Weights of a small mixture-of-experts language model, trained from scratch on English Wikipedia.
Size: 8 layers, width 224, vocabulary 32000.
Experts: 2 picks a token, a softmax router.
Training: a variant of SOAP for the experts, 329M tokens, 5021 steps.
Below are experts of layer 3 (counted from 0) of a mixture-of-experts language model. Rows are named router (the router's row for the expert), gate (a neuron's input weights, with its number), up (a neuron's input weights, with its number), down (a neuron's output weights, with its number) and show model dimensions 32-63. Each number is 128 + 32 x the weight over its row's rms, rounded and kept within 0 to 255. Numbers have three digits each.
After each expert's rows: "comes before" lists some tokens at least twice as common just after its tokens as in all text; "mostly gets" lists some tokens that are sent to it at least half of the time. This comes from a sample of Wikipedia text that the model never trained on. Tokens count by the router's weight.

# expert 42
router:125137088111138194158108127135126127136165111102115165112124139096087139119124125132121038106096
gate1:137110154136191105125109196116126106122092109129116093144138139070084129094112090149093147132150
up1:151152094152126141153188149130061108132143176068134114161147066141163120166086134159097108043139
down1:148165113085105079121124093104164115123166114169097176151079148144135120098105176166156170171141
gate2:129129096074141103160160095188165111155177076123114126091120177145082172060124132125101128101106
up2:156151144106076059099099123091149096062132150158112158117158162073089110140092134107076144133137
down2:115155180123121153148059109153119130139119131126188090130124085146141109137146091169167123124134
gate3:155145115102129136162160112109093099103142129098081164131109093127156199127112143129066157104199
up3:187177103147195184123089066158124108131188087119177077117141101148172131157145165135112134039093
down3:139105166056094124137144128150107135178076082177093153139115149182105143075113115113109083110140
comes before: " the", " a", " his", " their", " its", " her"
mostly gets: " by", " with", " between", " over", " against", " after"

# expert 25
router:134105104098132130125174151173177187152161088132167166154091099107108186079157090089102114122093
gate1:128140140146181135137141154109199151202153070100059135088117104103137136124142079138078104114163
up1:131116100141080116109157153148141106077115113147162171143112083076138129174145145084074172159174
down1:086157141130150145140181202122104134118150130154158147122181130080136191128162220112151139141094
gate2:153165132132151099150134106111188196202149129083111160097116142160085114100172138132186105107122
up2:175145086166155165182124116122126118166095171099102172164198091109096159111147151100138090119142
down2:120168175155074067078109177124124114099150139156165155151130101187130163103122143144146145169068
gate3:116126151093169123154123103147116126166144154135167091126133116112136133128140141073080187121192
up3:164148093198105157135094128124119141141127127169144136131133100125165129120122160187082138103183
down3:132135128095137118137128158139082109129181176129185101154085189162116122113130115132121131120143
comes before: " |", " (", "W", "go", "52", "00"
mostly gets: "°", " Monte", " Rico", " Islands", " Pl", "RI"

# expert 6
router:156056153115076134124098128140130132138170098157125142115131083138135148093122135116085115133136
gate22:087133113060106152180157122072133149134125146183118167093092183154099175119168164124121068104105
up22:160151083135111145077172140084132107099149134079111159170098112166132142148160172181138145231095
down22:120159132072166109088179149106180119135117183142080115117112109100147223077187149169118122085169
gate23:151088101153159156107126087147120130083160097099158159162188092171125165122105131124135121150159
up23:093092183151051140074077186127103153090156092171117130083122074156073055092111123137080145156115
down23:124115126114136116134166057080062138066173133144109126197132160139151202158097113129160088169189
gate24:123161175157169121098162149065140146110084131092137126157137159138138154133153098140128036121128
up24:154142146107146145075143133112130144089094164067120169115102139095128100151088089113128082124128
down24:152148118163140169138146099111116148090070152068140098117116168110141107157109119155098140156121
comes before: "\n", "|", "-", "==", "The", "==="
mostly gets: "\n", "==", "===", "===="

# expert 11
router:145075097098125126101183160176162162176160089126164160165098095098106180080166092087103120110073
gate1:147108092129148085173142182110108169102156138145131139099183171191136153084108103166170095113130
up1:128132118067119097142131139122119199169139133080169142097054153134117075073115133135122126105115
down1:140157150137126143125141078086135137165130131146102089132207096119142167114107151126248161138072
gate2:073162121176098119067110131097142174047117107129114144115135122092128164088156089146113135113103
up2:122152157096166139122098137121182150109088103140138122145090136153062104060135061158093106131129
down2:145105133181117107162150130173106166099135157151111119093170097133172136102114171130167136110085
gate3:165115130111120190110133099106130141182143093167053158179191164161156126082108097130135076121133
up3:172078136107065117128182062127162172124143132160108126118099175096177139130131107100128110140125
down3:133147110115131053147099149116129129158085106111129131117139132137141084185082145137191152163140
comes before: " |", " of", ")", " be", "'", "th"
mostly gets: " Charles", "incumbent", "featuring", " Sap", " process", " port"

# expert 38
router:114105147097168098127138133126129112127183108162133177166135087074114158105128090090070033076115
gate1:064100141133140075129118161126166118143102126131122110133127192140124131119128095146176074172100
up1:126206160146067186064157106167129145136165118150117105127120115127148057129150083142135180106076
down1:116116141095063170135159123159194150060118125155104126149080119104105207129112105046123154116124
gate2:131109163154099102130128079100136193124111181078165141156145137158136130101186117127089060142074
up2:122119144121151164139092109170131127116121126154121155108133080089075174140123133155079197117187
down2:147099113151151030125143148132106134142186118153114124133109161181127139128100162089107101107133
gate3:148069163127079166116199134111140106119090058130099151091189125126065144126152128128132090097075
up3:123103106142122125169100103146107096138176159114141143070124120166065152141166139144104165132146
down3:124091121149129062146143131097116154101145098174155127157133101120156131137114164065124123086118
comes before: " |", "==", ":", " ==", "===", " of"
mostly gets: " Preced", " Coordinates", "Personal", "|---|---|---|", " Votes", "History"

# expert 12
router:074122095101140154128090144156171168148161150112120138175108096139119160055118130126112153102149
gate22:055146133185135113070112139088087144086171077140155135148170134112116136050099174115158154182143
up22:088097149118180160122085152155148105100181103133123130183127111128102106075082164107118164133156
down22:106217149100140106131119134134117096077064113146092132111114153120140135120108139148115123149116
gate23:104092140181052096146095135117107127164149149120162082106145133081135130146158067092112092162191
up23:070088087164044185144160194095104104178074116097201128094126168160153076159160159157089138193184
down23:149089132126102167163115165081130094151105120098105178110118091133126190126145182189100108143186
gate24:179126116122077117148132126166092073156133146124136130156174132133084118139130088067172123169108
up24:156177119144110108167161115119107172118169125131159139157118132136115075134105115096169106127125
down24:138121099131155077138130149106161112137105125135168112174129124101104141125089117114183067091196
comes before: "\n", " The", " He", " In", " It", " This"
mostly gets: "==", " ==", ").", " ===", "\".", ".\""

# expert 34
router:120086098079132106125171165168162169165166095131164161147086077092097172091152108094096112110096
gate1:177114107053149178091145093114143161126122143179114117066136069138109137130151172093113145133123
up1:116109157127115180121079096149112115068092166102160122147110128141119163096079125191142137119135
down1:141120183105118123087179108080189154161180095088123154091118149165153124132147146142117079149133
gate2:157145132144066112115124106114143089086117083171122144180095164166143151122115073127192132090106
up2:165132077086139086154081134154108091095164170140090075130119123073093132178141101137159115118122
down2:171124102146105112144095113147139150169111150120117173162173177094169113122091114121101125181136
gate3:131122112153134140117128196113103135085115127152079172148126149124113154154125168115114081099192
up3:069118143095192136135143123188108112108148155073097171130132108130067078148096098099189105066114
down3:102204073081138150189100049189177175183154122172135128129107135066161132114140196154120142149143
comes before: " |", "|", "S", " for", " 0", " Geo"
mostly gets: " GBR", " Philadelphia", "อ", " Netherlands", " double", " Pennsylvania"

# expert 30
router:130082092087137127120172168170177173158154087122179164139060105106090158082163088099091129110089
gate1:174109175093133191145168090079142111132119112121155100155084128074118150154109170136134111122097
up1:105149116135089087139127142143138143155145128159176164068156131175131095052122128126089099191163
down1:161124139125065121122079191173113166112142190155169105130126141098103110092084161182142118168217
gate2:091089146115111121102136146170116108140111129142129142152112154109164109174134095123170131146075
up2:133054145127132139179130150122099123126153095101101106143115105081133095116152158120148164152187
down2:118063098150098117106101102174155118166139115152124108175168048113139223185133154139103096105105
gate3:121108121189108187173079116151135116114149063186121089115159111085204067155147101153122080130148
up3:082092160082158156085128107088086125102131147125175118136176187041136099113058128116053128135121
down3:064172104162142084167143122159036171062193159118129101126163104097161100089091097161124086094095
comes before: "\n", " of", " and", " \\", "'", ")"
mostly gets: " tax", " =", " Luis", " crime", " task", " Naval"

# expert 45
router:102096094079101131138158161166191164171188097127183153153082093096093178086160097082100121131076
gate22:175122096086146175101150206141100121114124131051132126156176049154098097122128106103144124118142
up22:157134164112122109124127131114124152165099114094147152156143186163198139152180097086124165095126
down22:057089162115143093171143111113142176134172209177157124128096096118125093120173097116137094163104
gate23:130153154081152106030127121114146143122147124099087110080085092122159148120147121054161152063090
up23:129091141122137133076107095135124076111145160173118090147120143089103147114182130111089174103102
down23:153137094076167141129162101120092119220122153140079185105095123126097118174163145116175050125084
gate24:190122075142071155157102108153165153094155173172124106120174078167139141089116159100099143107147
up24:120104116121041081137109105111144117146123131114137177111095086155184158144139060120080149127130
down24:173164071125176093136170158093138143116065169100190131103163096089134079107169157137095112117139
comes before: " |", "watch", " ", ";", " 0", "Billboard"
mostly gets: " UN", "pil", " natural", " These", " Fa", " Island"

# expert 26
router:161133128103105203100142144113131148150135091174126162113110119090109128102134148129136083058127
gate1:139173132153173190125142056120109079176110123108086131097121109134148157110114092154140053106141
up1:115059104132138170131093191184160118096175110149126131202151140174082072166138089146122135198097
down1:106109144133143140128123138188130061121236077088110144157114054132085181193148103111063131195101
gate2:112127095069139179124117240117114133121102132116148051139101112109165142101124083105153082131112
up2:128137159124078083166103180130094138127123147137149142098118133133139179184140114076137070165149
down2:162100092107114146111137140127133178147097095177139099131192078174132136134124095154116062176140
gate3:145153161157126147083135117087079132130134106128096165103135171126091146169148130122096157152118
up3:075209155129084179093144133111135169156153090098110183156076127106114138173111150135154156135108
down3:132030117142073095112111184109084152075062105125179184174143148139123109122088153105153148073142
comes before: " and", " but", " which", " the", " he", " including"
mostly gets: ",", "),", "\",", "—", " 2015,", " 2018,"

# expert 14
router:088114105113102151171101164164140123149140144152096144146122112113111174122183124103111034127111
gate1:120139090073105128123148123155151112103155139199090150113117077076104114096064070092171108108121
up1:122005139123093117099127142156125114111108119068127116104148138133146023096155154152149126081098
down1:159102134089093156158095111140191075131136122063182091114101145051139123164076180158082119073187
gate2:160175088107058109141140127104153107137169094169125180118154117153117146076100117144176173139116
up2:173148099124094134138095124125120154116147143161161140065136169165147131096090121186147133124187
down2:099108100104147156151134129103133115087060096107136134083111138101115173093110137083148116132199
gate3:057098153150082140104119131120169127099131159077129099158151128197131108145111154147165145149146
up3:141135120146102191063119122138135107131132146154146179102128147061107163074123121157076087113078
down3:132153112149117163106170066172072126130203112151144116113078049143121127113097144098123130139192
comes before: " the", " a", " his", " their", " this", " an"
mostly gets: " in", " at", " from", " on", " during", " into"

# expert 23
router:173126105110127138128144152120154156165190087052118154144105085120099188085200078166091098112122
gate1:102100100110180130178170087174123114112162115096195142146115166137089155141127121126181131105131
up1:160168078144087095116153068184142083076158141103179143076088096124111105071080083138124172124091
down1:110175109174164071132084142109188131130128143173083140154140150107135148077092114201129131106121
gate2:112147067166180127180122083133136171179151130156142117092152138151110157103088131156089063098119
up2:158101132148112143192089093142131153109200066103139108173135134155187086142130133226065107145176
down2:091075105118124124106098137107107146138158132190119127074171131162201136123127144136184225108125
gate3:086124094110138117154130094144084168176147134079140123145081129094111145116185103166143113119102
up3:152138035143126091075087160101081103144117112111111107106109127112181140083092056104106091158116
down3:134158135106083135139083146100101078110170129191116145161132130139072191140065212125109122113104
comes before: " |", ",", "\n", ")", ".", ":"
mostly gets: " 2014", " 2010", " 2008", " 2024", " 2005", " 2019"

# expert 10
router:144111142093078136088142121131130163161167102204089156234118132166134145117165125119065086090125
gate1:107138188154083148176075136165106092152153119141151154142145109185097173121136122082138189157149
up1:139076134127134122086076141170075098113095191170140167122142101106168122079129183161104164126112
down1:114167139066146073141103150105109142146080138111091116136092120065146161173138143132156126176057
gate2:143108146114194133120118136172119143128103119094146130085089141125147145094146127203142138147137
up2:160154179098091081070159146166145087139101081120146105131166099142171126115123131107097156175142
down2:105092121112095096111102145114136181100017143042120087177156162119124106109174171132100144174107
gate3:134111125126104189151162122104126178115118138148124106120146144121117132146157131102158165091103
up3:071112156174074144119157085124153141161084192166167122133137177102157166136110136144119093139106
down3:098126118150125111071114094102110156128142136128118142163117125148099140070137065108142130096120
comes before: " to", " in", " by", " as", " the", " that"
mostly gets: " out", " up", " followed", " known", " appeared", " believed"